Below are experts of layer 3 (counted from 0) of a mixture-of-experts language model. Rows are named router (the router's row for the expert), up (a neuron's input weights, with its number), down (a neuron's output weights, with its number) and show model dimensions 0-95. Each number is 50 + 12 x the weight over its row's rms, rounded and kept within 0 to 99.
After each expert's rows: a language model's description of what the expert responds to; "raises" lists some tokens whose logits its average output raises strongly, later layers aside. This comes from a sample of Wikipedia text that the model never trained on.

# expert 28
router:66 62 49 63 41 63 59 30 29 39 61 35 25 52 61 42 37 59 62 44 52 38 44 59 35 54 46 47 39 51 50 47 37 29 42 52 38 62 35 35 57 51 56 58 38 36 53 35 61 50 56 80 33 52 63 68 48 54 74 65 57 52 38 35 63 64 55 30 50 47 61 53 55 47 61 69 63 34 72 30 39 48 49 54 52 70 32 58 36 64 56 43 59 53 46 65
up3:41 47 48 58 39 48 52 48 39 57 54 39 61 41 63 58 45 50 47 51 52 44 51 58 51 60 54 40 45 56 43 90 56 44 49 51 48 62 43 52 35 37 42 40 51 56 27 60 25 45 53 57 39 49 57 43 44 66 54 42 35 54 48 17 62 64 66 56 70 60 54 58 42 34 42 62 54 38 63 20 44 64 47 62 43 45 67 32 64 61 45 81 30 43 59 76
down3:70 39 49 30 33 24 41 42 54 56 33 63 45 55 56 43 66 37 57 30 63 37 62 36 52 55 48 65 65 61 41 31 53 59 67 68 82 54 47 50 72 64 45 46 41 28 52 54 39 63 48 37 67 48 59 61 67 28 53 59 48 57 47 30 55 62 43 57 26 34 63 49 54 39 42 37 29 47 40 60 58 61 60 47 55 50 55 33 55 43 52 46 59 44 52 41
up4:29 19 52 30 52 42 60 42 56 36 54 35 44 66 43 42 58 69 42 22 59 59 63 42 52 66 55 64 58 41 33 36 52 56 60 47 70 43 35 64 55 45 65 46 44 48 46 44 65 46 46 57 65 50 70 57 62 81 61 71 59 49 51 52 29 51 43 34 46 44 21 58 45 38 47 42 41 50 65 42 35 40 57 45 40 39 43 39 64 51 55 28 50 47 44 61
down4:38 55 47 65 33 70 59 44 52 40 50 37 28 58 75 61 62 53 48 64 57 52 57 30 39 55 45 48 58 44 28 62 39 67 49 45 42 62 36 54 52 39 61 61 37 57 54 66 69 45 38 45 42 51 32 34 62 56 25 57 65 56 60 41 58 38 47 50 61 47 60 39 63 57 48 55 72 39 47 43 09 48 43 51 39 48 43 41 73 34 51 70 51 62 36 59
What it handles: Spaces before numbers. Standalone space tokens before numbers in tables, lists and infoboxes, usually after a pipe, dash or colon, as in - 1981, | 0.4, Length: 40:58.
raises: "ish", "al", "eries", "UK", "BL"

# expert 32
router:53 58 55 68 61 60 50 49 42 54 65 63 60 48 41 58 33 67 52 53 41 60 52 51 54 27 42 41 37 67 65 32 32 51 39 55 37 68 42 45 43 42 47 75 44 39 44 46 61 54 34 42 62 60 56 43 48 76 50 60 37 74 49 52 64 46 58 39 56 71 51 62 34 43 73 46 56 65 23 44 38 58 38 25 35 60 48 44 51 29 31 55 47 30 49 52
up10:69 54 46 63 55 36 54 37 75 46 46 37 69 50 47 57 54 51 40 41 44 26 65 63 65 63 62 66 47 49 39 32 43 74 42 48 36 53 47 46 56 55 49 49 41 64 53 30 41 43 26 51 47 49 33 60 38 47 35 40 44 54 48 49 38 69 39 67 70 52 54 46 60 44 49 35 54 37 38 60 60 63 48 59 75 60 62 50 70 53 48 36 62 09 44 57
down10:46 63 31 46 62 47 70 44 28 51 77 57 51 69 55 40 41 35 47 54 57 58 36 47 58 56 41 54 46 66 45 63 34 52 38 56 45 56 66 34 55 52 46 66 59 48 49 59 55 48 40 52 64 43 50 22 35 44 31 47 52 55 42 39 57 56 45 47 81 56 26 42 52 37 68 72 70 70 49 52 38 50 34 55 50 43 33 24 40 72 59 56 37 67 49 60
up11:57 38 30 61 63 53 45 58 53 40 60 68 57 60 42 44 38 52 44 42 67 51 70 56 56 32 45 47 44 85 50 61 51 37 53 57 48 67 47 42 35 41 55 57 56 53 51 44 73 64 43 55 60 47 85 39 47 68 68 61 45 37 59 40 62 50 24 49 45 45 40 55 41 41 49 56 62 40 38 13 59 53 37 56 58 46 34 56 25 60 57 51 52 43 68 62
down11:57 39 56 34 48 54 80 60 73 63 51 61 49 44 40 43 36 60 40 64 52 59 55 53 34 44 59 46 58 20 74 38 61 43 42 22 65 42 50 39 59 66 39 53 54 65 63 45 59 46 63 37 35 57 27 57 52 68 45 44 39 67 59 56 42 65 53 29 64 55 65 38 47 30 53 44 36 46 39 55 41 64 46 62 45 46 39 49 26 52 31 63 39 56 48 58
What it handles: Possessive apostrophes. Possessive 's and bare apostrophes after names or plurals, such as Drivers', Cubs', Smithsonian's, plus of and for in institution names.
raises: "day", "rich", "ership", "roll", "akh"

# expert 4
router:45 42 57 29 50 57 61 50 25 70 50 75 53 30 61 31 40 56 49 53 51 43 42 64 61 42 35 34 47 56 61 70 54 44 46 54 38 57 37 57 46 53 42 60 30 48 41 29 68 59 46 43 76 59 54 56 40 46 62 45 45 63 51 35 51 68 65 73 34 45 72 52 62 47 60 42 53 75 41 38 43 51 33 38 29 61 58 38 56 46 53 38 39 39 73 51
up0:65 49 52 54 48 45 58 44 42 56 33 72 60 45 46 42 69 47 45 59 90 58 60 51 48 41 37 43 54 50 56 71 47 45 51 63 48 52 46 43 46 71 71 40 62 44 44 52 50 52 42 41 63 47 55 45 53 47 46 56 47 63 62 41 45 70 44 52 46 46 26 62 41 60 27 57 66 21 44 18 49 45 39 31 32 43 75 56 28 54 41 61 29 50 36 58
down0:58 45 59 35 52 64 64 48 37 67 36 38 68 65 58 65 11 44 49 48 46 36 53 49 53 41 76 62 33 44 39 20 44 51 62 26 70 38 61 46 52 39 53 69 51 52 47 49 48 73 54 53 38 34 44 60 70 39 58 51 52 63 26 60 48 51 40 41 43 63 46 47 50 42 64 59 40 49 42 54 53 24 36 53 63 52 57 54 54 56 51 53 33 46 64 64
up1:34 36 56 62 36 57 57 34 63 40 46 40 48 63 59 53 55 43 47 52 40 53 26 16 54 67 37 54 23 52 39 37 53 57 50 56 63 63 51 41 41 70 49 73 48 59 56 51 38 70 41 53 64 29 46 40 46 60 45 57 51 55 60 35 53 59 39 71 30 62 30 51 40 46 53 53 57 55 61 52 18 61 39 31 48 45 53 74 55 64 52 40 31 44 54 53
down1:44 41 57 49 41 41 37 43 47 45 71 66 62 58 63 51 38 54 55 49 45 57 60 56 67 42 49 33 45 68 29 49 55 63 34 31 45 46 54 29 29 46 44 50 54 47 52 46 35 60 49 66 40 35 32 47 54 31 35 61 42 45 36 45 69 54 39 55 56 71 51 48 39 54 24 85 55 44 72 50 54 73 32 54 39 64 56 74 48 67 46 58 72 53 49 51
What it handles: Linking prepositions and conjunctions. The words of, and, to, or, & joining nouns, mainly in names and places, such as Gulf of Mexico, Order of, from 1899 to.
raises: ")===\n\n", "\")", ")", ")\""

# expert 7
router:43 49 57 44 45 30 66 46 41 52 63 48 56 70 49 52 42 28 70 70 61 39 73 51 39 46 36 57 36 45 42 50 71 69 40 54 74 34 51 35 68 47 45 45 45 53 65 55 56 43 42 27 62 58 40 53 57 23 56 60 45 50 43 75 60 35 34 48 52 50 41 52 64 39 53 44 63 54 50 35 75 32 49 61 48 39 51 51 39 33 80 43 62 48 49 53
up10:35 20 63 62 57 52 64 36 55 40 31 63 33 39 58 43 54 60 41 57 35 52 49 57 45 48 38 45 48 54 55 41 45 53 47 33 36 43 47 50 47 54 37 50 41 54 41 55 40 75 50 45 56 42 39 55 68 37 47 38 31 16 34 65 44 47 56 44 32 16 59 59 68 77 53 47 52 45 45 49 71 61 52 57 67 59 61 66 49 47 65 54 56 73 59 53
down10:32 46 60 44 42 62 43 57 44 50 35 34 42 47 45 32 59 67 43 58 63 33 24 54 57 46 58 73 54 66 45 73 33 59 54 52 71 56 48 62 61 47 36 43 56 49 41 32 43 62 48 82 31 46 59 67 45 73 51 50 42 63 28 38 57 50 43 58 40 51 54 41 39 45 55 47 56 46 65 33 69 58 70 33 44 43 42 39 54 37 71 42 45 64 36 61
up11:39 40 35 49 58 30 57 37 49 61 65 66 47 73 53 23 46 58 43 56 46 55 40 64 33 68 57 51 60 53 44 39 38 58 42 34 26 35 66 36 34 65 37 52 35 43 70 40 52 45 60 44 65 48 77 62 34 30 50 61 42 37 33 56 62 57 48 55 60 60 65 42 72 45 49 41 49 54 68 58 55 40 59 57 40 60 67 40 53 48 59 34 70 60 61 39
down11:37 57 77 54 58 65 39 41 41 59 47 22 52 69 24 55 69 39 26 54 32 58 74 53 58 57 43 39 44 33 52 47 58 58 47 41 63 48 52 39 57 66 49 52 73 51 49 50 72 54 40 45 73 52 34 55 44 41 58 63 39 60 64 55 66 69 53 43 41 47 50 49 39 35 63 38 38 37 29 52 50 43 25 38 51 44 62 50 57 40 59 62 29 55 45 50
What it handles: Places and structures. Nouns for places, buildings and routes after the or a in descriptive text, such as station, town, bridge, village, roof.
raises: ",", " and", " of", " in", " to"

# expert 21
router:36 44 29 39 50 52 56 44 66 28 34 34 60 48 53 67 68 64 63 44 47 58 58 33 54 52 69 44 23 62 41 52 47 64 51 68 55 50 32 51 50 61 53 59 64 36 53 66 26 28 70 24 54 60 47 50 40 74 38 38 51 63 32 40 57 43 62 39 40 61 68 49 70 50 56 50 61 66 41 59 37 50 45 51 48 46 50 38 35 47 62 57 51 57 37 69
up1:56 57 60 38 66 39 58 41 35 25 40 27 61 54 34 36 66 44 57 49 44 51 61 39 58 47 48 29 46 61 30 48 38 46 54 63 29 55 37 43 46 82 57 75 62 51 43 43 50 51 35 26 60 27 55 51 42 60 45 47 35 40 59 42 58 57 53 50 67 52 53 54 45 30 59 65 51 32 49 44 37 53 73 49 47 33 47 57 70 59 24 44 57 46 35 44
down1:43 30 66 80 28 48 37 44 64 60 76 60 31 65 49 39 24 33 53 55 49 38 42 61 62 47 30 70 72 34 41 57 49 50 45 50 44 55 74 32 61 49 56 42 53 46 50 60 60 47 45 52 50 26 82 37 47 36 51 43 45 57 35 42 54 53 54 55 54 50 32 70 41 51 52 34 66 45 63 56 43 62 55 50 37 50 56 38 51 56 54 48 56 44 68 37
up2:59 43 42 67 60 49 61 60 48 44 49 48 58 42 43 47 44 43 36 55 44 41 55 47 62 75 49 66 50 51 72 41 24 47 52 19 45 52 75 66 72 44 73 62 54 37 44 52 51 23 80 56 45 58 39 55 35 51 54 52 35 34 46 41 41 53 40 26 43 42 48 58 42 47 70 68 53 43 40 40 47 41 64 66 47 41 61 64 32 56 52 32 64 57 47 54
down2:64 29 33 58 43 35 40 38 87 65 34 69 50 50 41 61 57 59 46 37 50 48 47 55 53 60 64 44 64 40 52 43 35 38 42 50 74 49 49 56 54 30 70 49 48 40 38 40 52 45 54 34 54 52 45 59 34 43 39 63 58 63 62 42 63 35 58 67 57 26 36 34 41 41 43 48 60 53 49 42 67 57 57 57 53 84 32 41 52 42 61 47 44 67 67 60
What it handles: Title and name words. Capitalized words or word endings inside titles and proper names of works, events, media, like Times, Love, Sp-ider-Man, Arc-ade.
raises: " (", " ", " (#", "(s", " ["

# expert 6
router:47 40 53 53 51 56 46 49 41 45 57 38 22 54 53 42 41 61 34 51 65 34 31 47 41 24 42 49 39 73 36 46 37 37 28 61 48 61 54 54 60 67 30 54 51 55 52 47 43 38 67 73 38 65 58 63 36 40 58 60 53 56 36 46 72 60 59 59 42 51 62 41 63 64 49 43 65 34 46 50 66 35 59 45 55 59 31 53 37 31 71 39 57 71 26 60
up3:68 23 58 37 65 24 61 35 73 54 29 43 47 68 35 43 72 67 63 50 42 68 45 62 48 54 46 42 51 39 65 28 59 55 43 42 52 68 56 39 50 41 52 39 31 54 50 38 61 60 41 60 52 63 42 50 66 40 33 42 41 60 60 36 64 63 60 45 51 54 37 62 42 64 67 53 31 47 52 47 53 37 44 59 68 53 44 38 64 37 51 50 20 58 47 41
down3:31 46 65 60 46 50 53 45 68 31 47 37 48 41 52 47 58 52 54 44 55 43 37 53 38 70 51 42 68 43 80 44 68 40 62 57 60 28 50 30 44 66 39 47 48 58 26 45 57 34 53 43 30 35 51 40 57 64 53 57 62 13 68 65 60 50 57 29 65 53 38 50 54 45 43 53 45 52 54 58 70 40 44 42 50 42 54 52 42 77 37 73 52 41 42 65
up4:62 58 37 33 76 35 55 41 53 57 56 60 46 17 36 41 72 51 70 50 66 73 45 33 47 61 45 46 41 61 43 56 42 48 51 50 48 37 26 66 51 60 61 34 58 45 44 64 49 57 54 47 66 55 54 49 33 31 38 42 56 33 43 62 69 63 58 58 70 47 35 49 45 42 62 59 51 42 56 52 60 34 64 29 56 16 59 49 53 33 55 50 49 56 53 39
down4:52 61 43 69 49 43 53 46 52 50 48 28 60 41 38 22 41 71 42 49 52 61 53 37 64 46 56 56 48 66 52 52 42 58 21 68 70 53 64 65 40 43 71 65 61 60 42 61 56 58 36 58 61 62 67 42 31 52 61 42 55 31 62 39 31 55 34 43 53 37 44 30 48 57 52 45 33 46 60 45 54 37 64 56 65 30 72 67 34 44 58 42 33 49 59 36
What it handles: Table header and padding cells. Blank cells, column headers and numbers in wiki tables such as Votes, %, ±%, Apps, Candidate, plus |---| separator rows.
raises: "Billboard", "het", "hesis", "On", "adem", "P"

# expert 63
router:58 61 59 59 34 51 24 54 29 56 63 46 47 37 59 54 57 23 56 32 49 62 35 35 63 28 57 40 53 62 29 53 49 68 43 62 51 67 60 56 70 66 44 58 29 44 42 54 57 63 56 56 50 39 27 60 63 33 73 51 46 34 61 52 58 54 60 67 53 64 73 53 66 58 53 44 40 46 60 50 62 66 47 69 55 49 42 32 45 42 58 35 66 46 40 46
up13:63 65 49 49 73 53 45 51 42 28 52 77 53 49 65 48 47 62 72 46 43 59 49 48 54 49 61 35 43 60 49 35 47 55 40 59 44 48 41 41 30 56 45 38 62 30 30 75 54 54 59 19 64 37 57 65 33 53 60 50 65 43 57 53 43 53 32 46 41 51 65 61 57 52 22 55 49 75 78 46 54 31 67 42 44 53 49 39 39 37 49 62 58 54 43 39
down13:63 58 37 46 40 40 52 65 46 35 62 76 65 56 55 82 58 49 53 52 46 51 38 49 35 41 39 32 45 70 43 36 72 57 45 48 32 47 52 41 48 45 48 55 54 60 53 35 40 54 60 49 27 58 55 38 19 57 42 43 33 72 49 47 49 64 60 28 38 48 47 62 66 44 63 35 56 55 64 47 36 68 28 60 65 65 42 47 43 53 75 40 59 53 49 47
up14:52 49 65 65 54 37 40 51 69 47 34 59 57 56 39 52 57 59 54 52 32 48 33 56 60 58 63 52 43 48 48 52 53 55 36 62 34 72 64 51 52 72 40 66 57 59 47 47 29 43 29 52 78 50 50 48 45 54 42 68 24 53 70 31 37 40 42 61 66 64 49 43 53 57 43 35 43 30 72 34 42 17 54 50 63 56 46 74 59 42 55 59 42 44 66 45
down14:57 58 54 46 29 55 57 33 64 49 53 57 71 38 61 64 62 52 56 30 35 55 35 39 40 48 47 79 50 75 52 52 49 41 51 57 61 31 60 44 61 49 34 64 53 54 52 56 53 39 56 52 61 46 41 42 71 26 39 52 56 32 53 52 53 65 60 47 26 35 47 51 37 66 44 64 33 32 46 52 31 72 28 52 50 63 68 46 50 37 55 52 69 63 30 37
What it handles: Table row ends. Final pipe plus line break ending a Markdown table row, and the |---|---| separator lines under headers.
raises: "disambiguation", "League", "Track", "Senior"

# expert 29
router:48 38 56 28 32 64 33 59 40 52 67 41 53 52 62 48 60 47 56 67 63 57 46 51 65 42 32 46 35 56 30 50 48 47 39 60 56 38 50 80 55 43 40 31 51 60 79 74 42 46 50 30 38 55 42 57 56 55 46 58 49 37 57 51 55 50 68 47 35 60 72 39 54 54 60 27 46 41 25 72 63 62 39 67 46 46 42 35 37 46 54 38 65 67 52 66
up0:61 35 65 40 56 54 54 53 57 45 68 69 27 56 65 52 32 40 63 66 54 68 37 59 65 74 42 73 49 47 32 52 26 72 51 39 55 35 43 28 60 47 71 59 42 63 48 39 59 54 73 43 47 57 51 34 35 41 48 43 49 36 43 32 39 58 38 30 38 60 48 46 47 65 31 59 70 43 45 44 54 49 52 46 52 32 41 55 35 61 52 48 53 68 62 52
down0:61 63 38 43 53 65 40 54 58 48 52 45 52 55 54 51 34 34 67 74 38 52 66 54 30 52 55 52 40 61 48 41 46 30 68 44 30 42 42 25 54 34 43 65 60 62 41 42 58 24 58 47 51 59 64 29 58 63 54 50 78 40 65 43 40 49 48 45 66 72 63 37 57 45 36 48 45 59 60 42 44 57 38 22 54 49 84 43 39 44 48 45 59 57 42 63
up1:25 53 38 48 30 63 46 61 42 55 62 64 52 55 53 55 47 50 47 47 70 63 47 24 42 48 67 52 63 74 35 37 61 50 59 34 36 55 31 68 43 60 52 48 47 49 60 63 56 54 47 47 52 48 47 28 40 42 35 65 49 59 46 34 65 26 55 26 55 54 61 24 40 42 43 56 24 51 56 53 39 47 61 40 56 48 63 60 33 30 57 74 60 29 45 52
down1:65 47 60 42 45 53 40 27 44 59 49 60 48 58 53 52 48 53 39 56 61 71 41 27 58 54 37 47 64 66 45 52 68 52 54 49 38 60 44 79 36 62 50 60 68 81 57 49 69 54 43 51 50 48 37 42 30 36 40 44 56 39 50 31 41 30 43 78 49 28 35 34 59 41 45 44 47 61 39 45 59 43 87 43 49 41 62 49 50 66 59 43 37 48 37 47
What it handles: Table cell entries. Whole-word entries opening a table cell or list value, such as places, countries, car makes and results: Halifax, Chevrolet, Nominated, MPC.
raises: "acked", "oming", "ists", "hn", "ipped", "ured"

# expert 62
router:46 42 76 57 66 55 33 57 32 31 60 36 60 42 42 34 52 63 66 59 46 42 59 57 62 59 41 42 41 43 62 62 27 43 45 55 41 26 41 71 61 42 62 38 63 36 51 71 53 49 28 52 46 59 64 58 70 41 39 41 44 45 70 45 39 60 53 71 51 53 44 53 65 46 43 70 28 33 29 51 53 57 62 45 57 54 48 45 40 69 26 45 54 43 35 52
up1:70 45 51 51 36 58 51 59 47 47 73 58 51 54 26 34 52 44 49 32 53 41 35 41 28 77 55 65 52 36 68 51 57 70 56 51 37 41 56 47 42 37 59 35 47 48 57 82 29 55 33 51 41 66 44 52 32 58 55 40 38 58 53 66 50 66 55 65 64 35 36 43 48 42 70 49 46 66 45 49 65 36 56 42 47 46 50 70 70 51 42 28 62 63 51 39
down1:60 38 71 58 49 54 23 51 47 40 76 44 55 52 35 38 71 31 41 44 52 62 52 40 33 62 57 73 41 51 48 29 41 55 74 53 61 37 37 36 48 55 43 45 67 36 45 59 54 45 25 70 68 45 47 42 56 45 61 56 45 54 54 43 47 77 49 59 73 53 50 46 46 59 57 57 79 55 53 41 47 44 59 28 27 55 49 46 67 36 52 47 55 64 44 58
up2:38 59 50 60 50 41 51 64 29 61 53 67 60 64 60 72 42 38 58 36 32 35 61 63 37 46 71 52 60 54 55 39 60 66 21 53 46 32 59 66 31 56 36 37 52 26 48 58 64 50 51 59 34 65 50 29 72 55 38 50 38 36 39 67 56 44 65 47 55 52 30 44 44 50 72 43 50 37 54 50 51 50 49 66 46 68 36 44 32 27 59 50 54 42 55 49
down2:51 51 50 53 74 50 53 33 36 53 69 47 43 57 37 45 44 61 47 60 54 28 63 60 85 60 69 44 51 54 54 70 56 71 46 49 50 53 77 35 35 55 47 65 33 35 55 49 50 55 51 46 45 58 39 45 33 35 30 54 37 38 66 79 59 56 35 43 41 65 33 35 54 63 38 54 46 38 61 56 60 43 57 51 41 49 38 29 57 22 60 53 42 52 60 49
What it handles: Spanish-style place starts. First pieces of place and proper names, often Spanish, Latin or Romance, such as Gu in Guanajuato, Bel in Belle Isle, Los.
raises: "ir", "á", "ere", "ena", "ela"

# expert 61
router:32 45 18 26 38 37 37 61 55 25 48 37 58 49 64 59 71 48 59 66 48 60 66 49 67 66 70 64 51 38 43 44 51 52 62 57 54 57 53 65 63 26 31 43 57 50 62 53 56 33 48 37 55 55 48 45 44 71 51 62 47 41 54 40 57 57 60 25 53 40 57 40 36 53 55 30 58 28 61 55 68 68 46 57 55 65 60 45 62 32 62 55 61 52 52 52
up11:39 56 42 41 40 66 54 33 41 63 47 46 66 39 55 41 26 83 55 57 41 52 50 56 30 66 46 41 50 44 42 65 59 54 67 16 51 41 62 65 42 55 55 56 53 51 67 59 58 42 32 60 47 43 46 75 43 17 43 67 65 61 46 31 35 63 55 54 41 38 61 45 38 56 58 49 53 75 64 39 41 47 41 49 46 53 57 38 55 42 59 60 44 57 30 52
down11:58 54 51 58 62 41 72 41 47 50 29 52 48 39 49 49 51 49 46 53 42 67 69 46 53 59 57 36 41 51 54 44 55 51 78 40 59 34 44 60 55 64 65 25 26 78 58 44 53 54 36 55 68 32 56 62 63 53 58 56 58 53 54 60 39 44 47 40 49 38 40 43 42 37 84 52 32 48 62 40 52 37 33 60 43 47 31 61 29 27 68 60 64 40 62 42
up12:47 76 45 55 63 32 55 51 49 54 40 76 66 61 45 58 38 51 52 62 54 52 58 36 42 51 49 66 31 73 36 52 47 53 46 45 49 48 64 43 60 62 46 66 39 42 65 70 53 42 38 60 57 26 53 37 26 47 33 38 50 46 50 44 45 44 41 61 49 40 75 39 59 34 58 33 48 75 42 56 20 42 48 45 57 67 34 50 58 65 32 44 33 42 47 33
down12:28 72 46 45 37 51 53 59 63 53 55 37 52 65 49 44 57 47 48 57 33 20 67 58 49 51 32 52 54 66 52 27 46 61 35 48 46 61 69 47 50 49 74 64 42 47 36 49 62 45 40 59 66 24 50 52 41 39 35 60 65 58 43 56 68 44 51 59 36 32 50 59 38 49 57 73 49 48 49 61 53 49 80 31 38 71 56 56 48 52 65 34 30 30 56 47
What it handles: Credits and website fields. Values in infobox and credit lists after a colon or dash, such as guitar, vocals, bass, producer, Music by, website domains.
raises: "===\n\n", ")===\n\n", " appearances", "===\n", " ===\n", " ===\n\n"

# expert 59
router:75 50 64 44 42 67 35 39 58 52 50 45 54 56 53 51 62 62 54 67 58 58 56 58 26 47 35 51 36 53 64 67 45 48 44 57 23 69 38 26 57 55 58 46 54 33 63 32 61 46 38 78 58 41 55 70 69 35 57 50 46 41 55 38 58 60 39 21 45 49 48 49 34 45 55 70 57 68 78 43 53 44 61 37 55 43 57 41 45 43 60 40 49 32 37 58
up0:59 49 63 45 57 43 70 60 60 39 44 30 37 49 32 58 61 71 66 49 63 27 51 74 48 51 45 52 44 36 45 27 68 48 55 48 43 55 57 61 25 67 33 56 28 39 67 28 31 55 61 54 44 41 51 46 75 63 38 70 55 45 43 58 39 56 74 46 42 55 55 56 50 33 54 68 31 49 52 58 45 32 57 53 57 52 44 43 39 43 46 29 39 42 42 53
down0:46 43 53 54 46 44 44 50 79 40 51 64 66 41 57 59 57 50 34 63 61 45 22 51 60 46 66 54 63 49 77 55 58 35 56 57 55 59 36 35 42 47 50 51 63 68 37 52 70 61 67 58 58 49 41 49 50 38 23 40 62 53 29 38 44 55 34 36 50 36 52 42 49 40 37 25 55 48 26 62 46 69 48 47 35 48 49 59 68 73 64 43 46 58 77 51
up1:53 57 56 39 48 44 47 73 49 35 45 40 34 36 65 45 69 29 47 42 61 55 44 64 45 46 53 43 53 63 68 29 60 51 36 70 65 31 34 35 32 52 61 53 45 52 45 67 22 53 42 58 66 38 78 48 63 73 53 56 46 61 52 42 46 53 47 30 40 37 48 62 67 58 59 39 64 61 42 42 61 36 38 59 32 65 59 70 65 58 61 49 66 54 56 44
down1:36 48 47 69 57 63 59 66 52 54 71 53 44 45 33 55 48 56 46 52 34 45 43 40 54 51 52 46 47 43 35 50 33 67 50 50 34 68 43 46 45 71 57 25 43 37 40 66 66 63 50 47 42 73 13 59 39 56 54 58 48 49 57 69 33 42 57 53 51 61 47 58 57 45 55 74 20 49 46 36 66 68 29 59 70 48 56 48 65 51 39 58 49 29 37 53
What it handles: Space and dash before numbers. The space or dash coming just before a number, as in dates, ages, ranges and scores (in the year 2004, 236–662), plus superscript markup.
raises: "1", "2", "iences", "UK", "S", "'"

# expert 2
router:37 53 51 67 56 60 38 57 45 27 57 44 54 46 45 46 68 59 65 63 47 62 50 60 66 51 31 37 76 45 57 51 45 48 35 44 38 20 49 69 50 37 72 55 48 45 70 48 35 38 50 49 55 63 68 62 49 32 49 60 40 35 55 37 44 47 68 51 71 59 62 58 72 39 41 62 21 53 43 54 64 57 44 31 32 61 49 48 51 54 33 41 35 50 37 38
up10:35 54 40 47 49 50 41 54 40 55 67 72 48 63 56 42 75 46 44 47 45 64 31 44 54 45 44 62 52 55 34 33 38 57 53 36 50 35 60 67 48 55 48 54 43 46 67 57 45 56 12 61 39 26 56 50 43 51 62 54 67 49 65 60 70 48 53 30 31 55 55 27 61 66 33 48 60 77 54 63 58 40 47 58 57 45 37 58 51 37 66 58 39 55 76 42
down10:38 33 40 48 58 59 50 28 52 52 62 42 26 43 54 45 43 55 48 49 57 41 61 44 54 63 51 72 57 66 24 55 38 52 57 44 54 63 66 65 44 42 55 65 49 49 60 50 55 62 27 48 48 24 62 60 52 45 66 42 33 50 44 53 61 72 32 61 51 40 30 64 43 40 25 66 40 48 62 71 74 43 67 67 54 60 53 45 46 50 50 63 28 31 60 51
up11:53 43 66 27 36 42 63 40 44 54 28 65 59 56 46 42 50 35 32 50 39 81 60 52 37 50 28 47 39 49 40 58 53 49 37 24 49 49 50 55 40 49 42 60 87 51 34 78 49 45 47 35 35 60 42 49 63 38 41 42 66 44 57 18 55 38 53 56 49 56 32 40 51 48 60 42 46 60 61 45 59 52 57 41 72 63 59 57 55 54 55 46 69 44 58 60
down11:43 64 56 55 35 45 48 47 73 57 64 39 24 36 70 64 33 42 40 40 46 49 29 50 32 54 53 35 44 53 43 64 57 23 56 40 65 28 63 53 62 38 44 63 59 62 55 48 46 55 47 61 67 39 67 51 54 67 57 49 45 58 46 47 29 45 54 70 42 94 50 51 62 44 60 41 51 52 47 65 23 57 51 55 29 54 43 60 53 44 54 54 53 57 42 45
What it handles: South Asian name starts. Capitalized first pieces of personal names, mostly Indian or South Asian, such as Ch, K, Sh, Bh, Kar in Chatterjee, Kailasa, Shuko.
raises: "-round", "uel", "hent"

# expert 26
router:49 47 59 34 55 30 61 49 37 68 58 53 41 56 50 41 60 46 46 35 37 50 38 52 59 43 42 50 32 72 33 46 70 37 43 65 61 50 45 59 54 72 24 55 40 33 41 46 55 47 55 73 44 57 39 59 56 40 60 57 68 48 42 41 56 57 63 62 63 26 61 35 71 58 64 37 42 28 45 53 52 39 48 53 42 57 37 83 33 69 67 43 41 52 34 42
up3:55 29 51 49 43 65 54 32 71 39 39 19 55 54 38 55 40 44 51 56 51 53 57 61 51 36 39 59 47 44 64 36 56 58 43 66 57 46 46 70 36 47 64 53 51 65 69 47 49 42 36 65 82 40 55 58 65 42 56 56 41 45 58 46 39 52 37 40 51 60 37 77 25 47 71 52 53 37 41 63 52 62 26 59 30 40 44 30 41 57 55 59 42 62 29 43
down3:52 69 66 50 69 44 50 74 54 37 46 56 43 47 50 52 57 59 55 39 56 32 55 51 59 46 56 42 30 29 39 59 41 31 75 54 46 39 47 30 52 56 59 77 48 37 46 44 44 56 63 28 33 53 41 61 41 60 36 35 42 56 42 55 56 39 48 43 48 58 59 44 63 63 55 57 49 16 39 48 41 68 75 54 53 25 65 63 68 65 67 37 38 49 51 53
up4:35 34 44 50 26 68 30 54 42 47 52 60 69 57 68 58 68 36 58 71 65 61 56 46 36 56 51 36 44 37 58 55 52 40 66 61 61 51 59 51 51 40 39 28 55 63 60 53 56 57 54 39 38 40 22 46 44 60 47 44 62 38 50 52 47 28 51 38 45 15 39 53 51 59 48 44 25 54 60 62 79 66 44 37 62 67 52 54 42 56 33 62 54 61 57 51
down4:63 39 57 47 63 70 54 46 38 67 50 50 50 35 22 51 40 51 53 57 39 64 52 75 23 55 49 53 49 52 47 50 51 50 32 71 31 62 47 52 40 49 53 31 45 77 60 41 40 65 40 61 50 64 63 46 52 49 54 60 69 35 56 62 27 34 63 70 40 50 47 48 44 46 52 49 38 61 39 39 28 66 68 55 36 52 34 40 58 47 33 62 48 69 59 27
What it handles: Digits in numbers. Individual digit tokens inside numbers, mostly in table cells of scores, vote counts, times and results, such as 5, 19,434.
raises: "book", "ex", "h", "bl", "ey", "ying"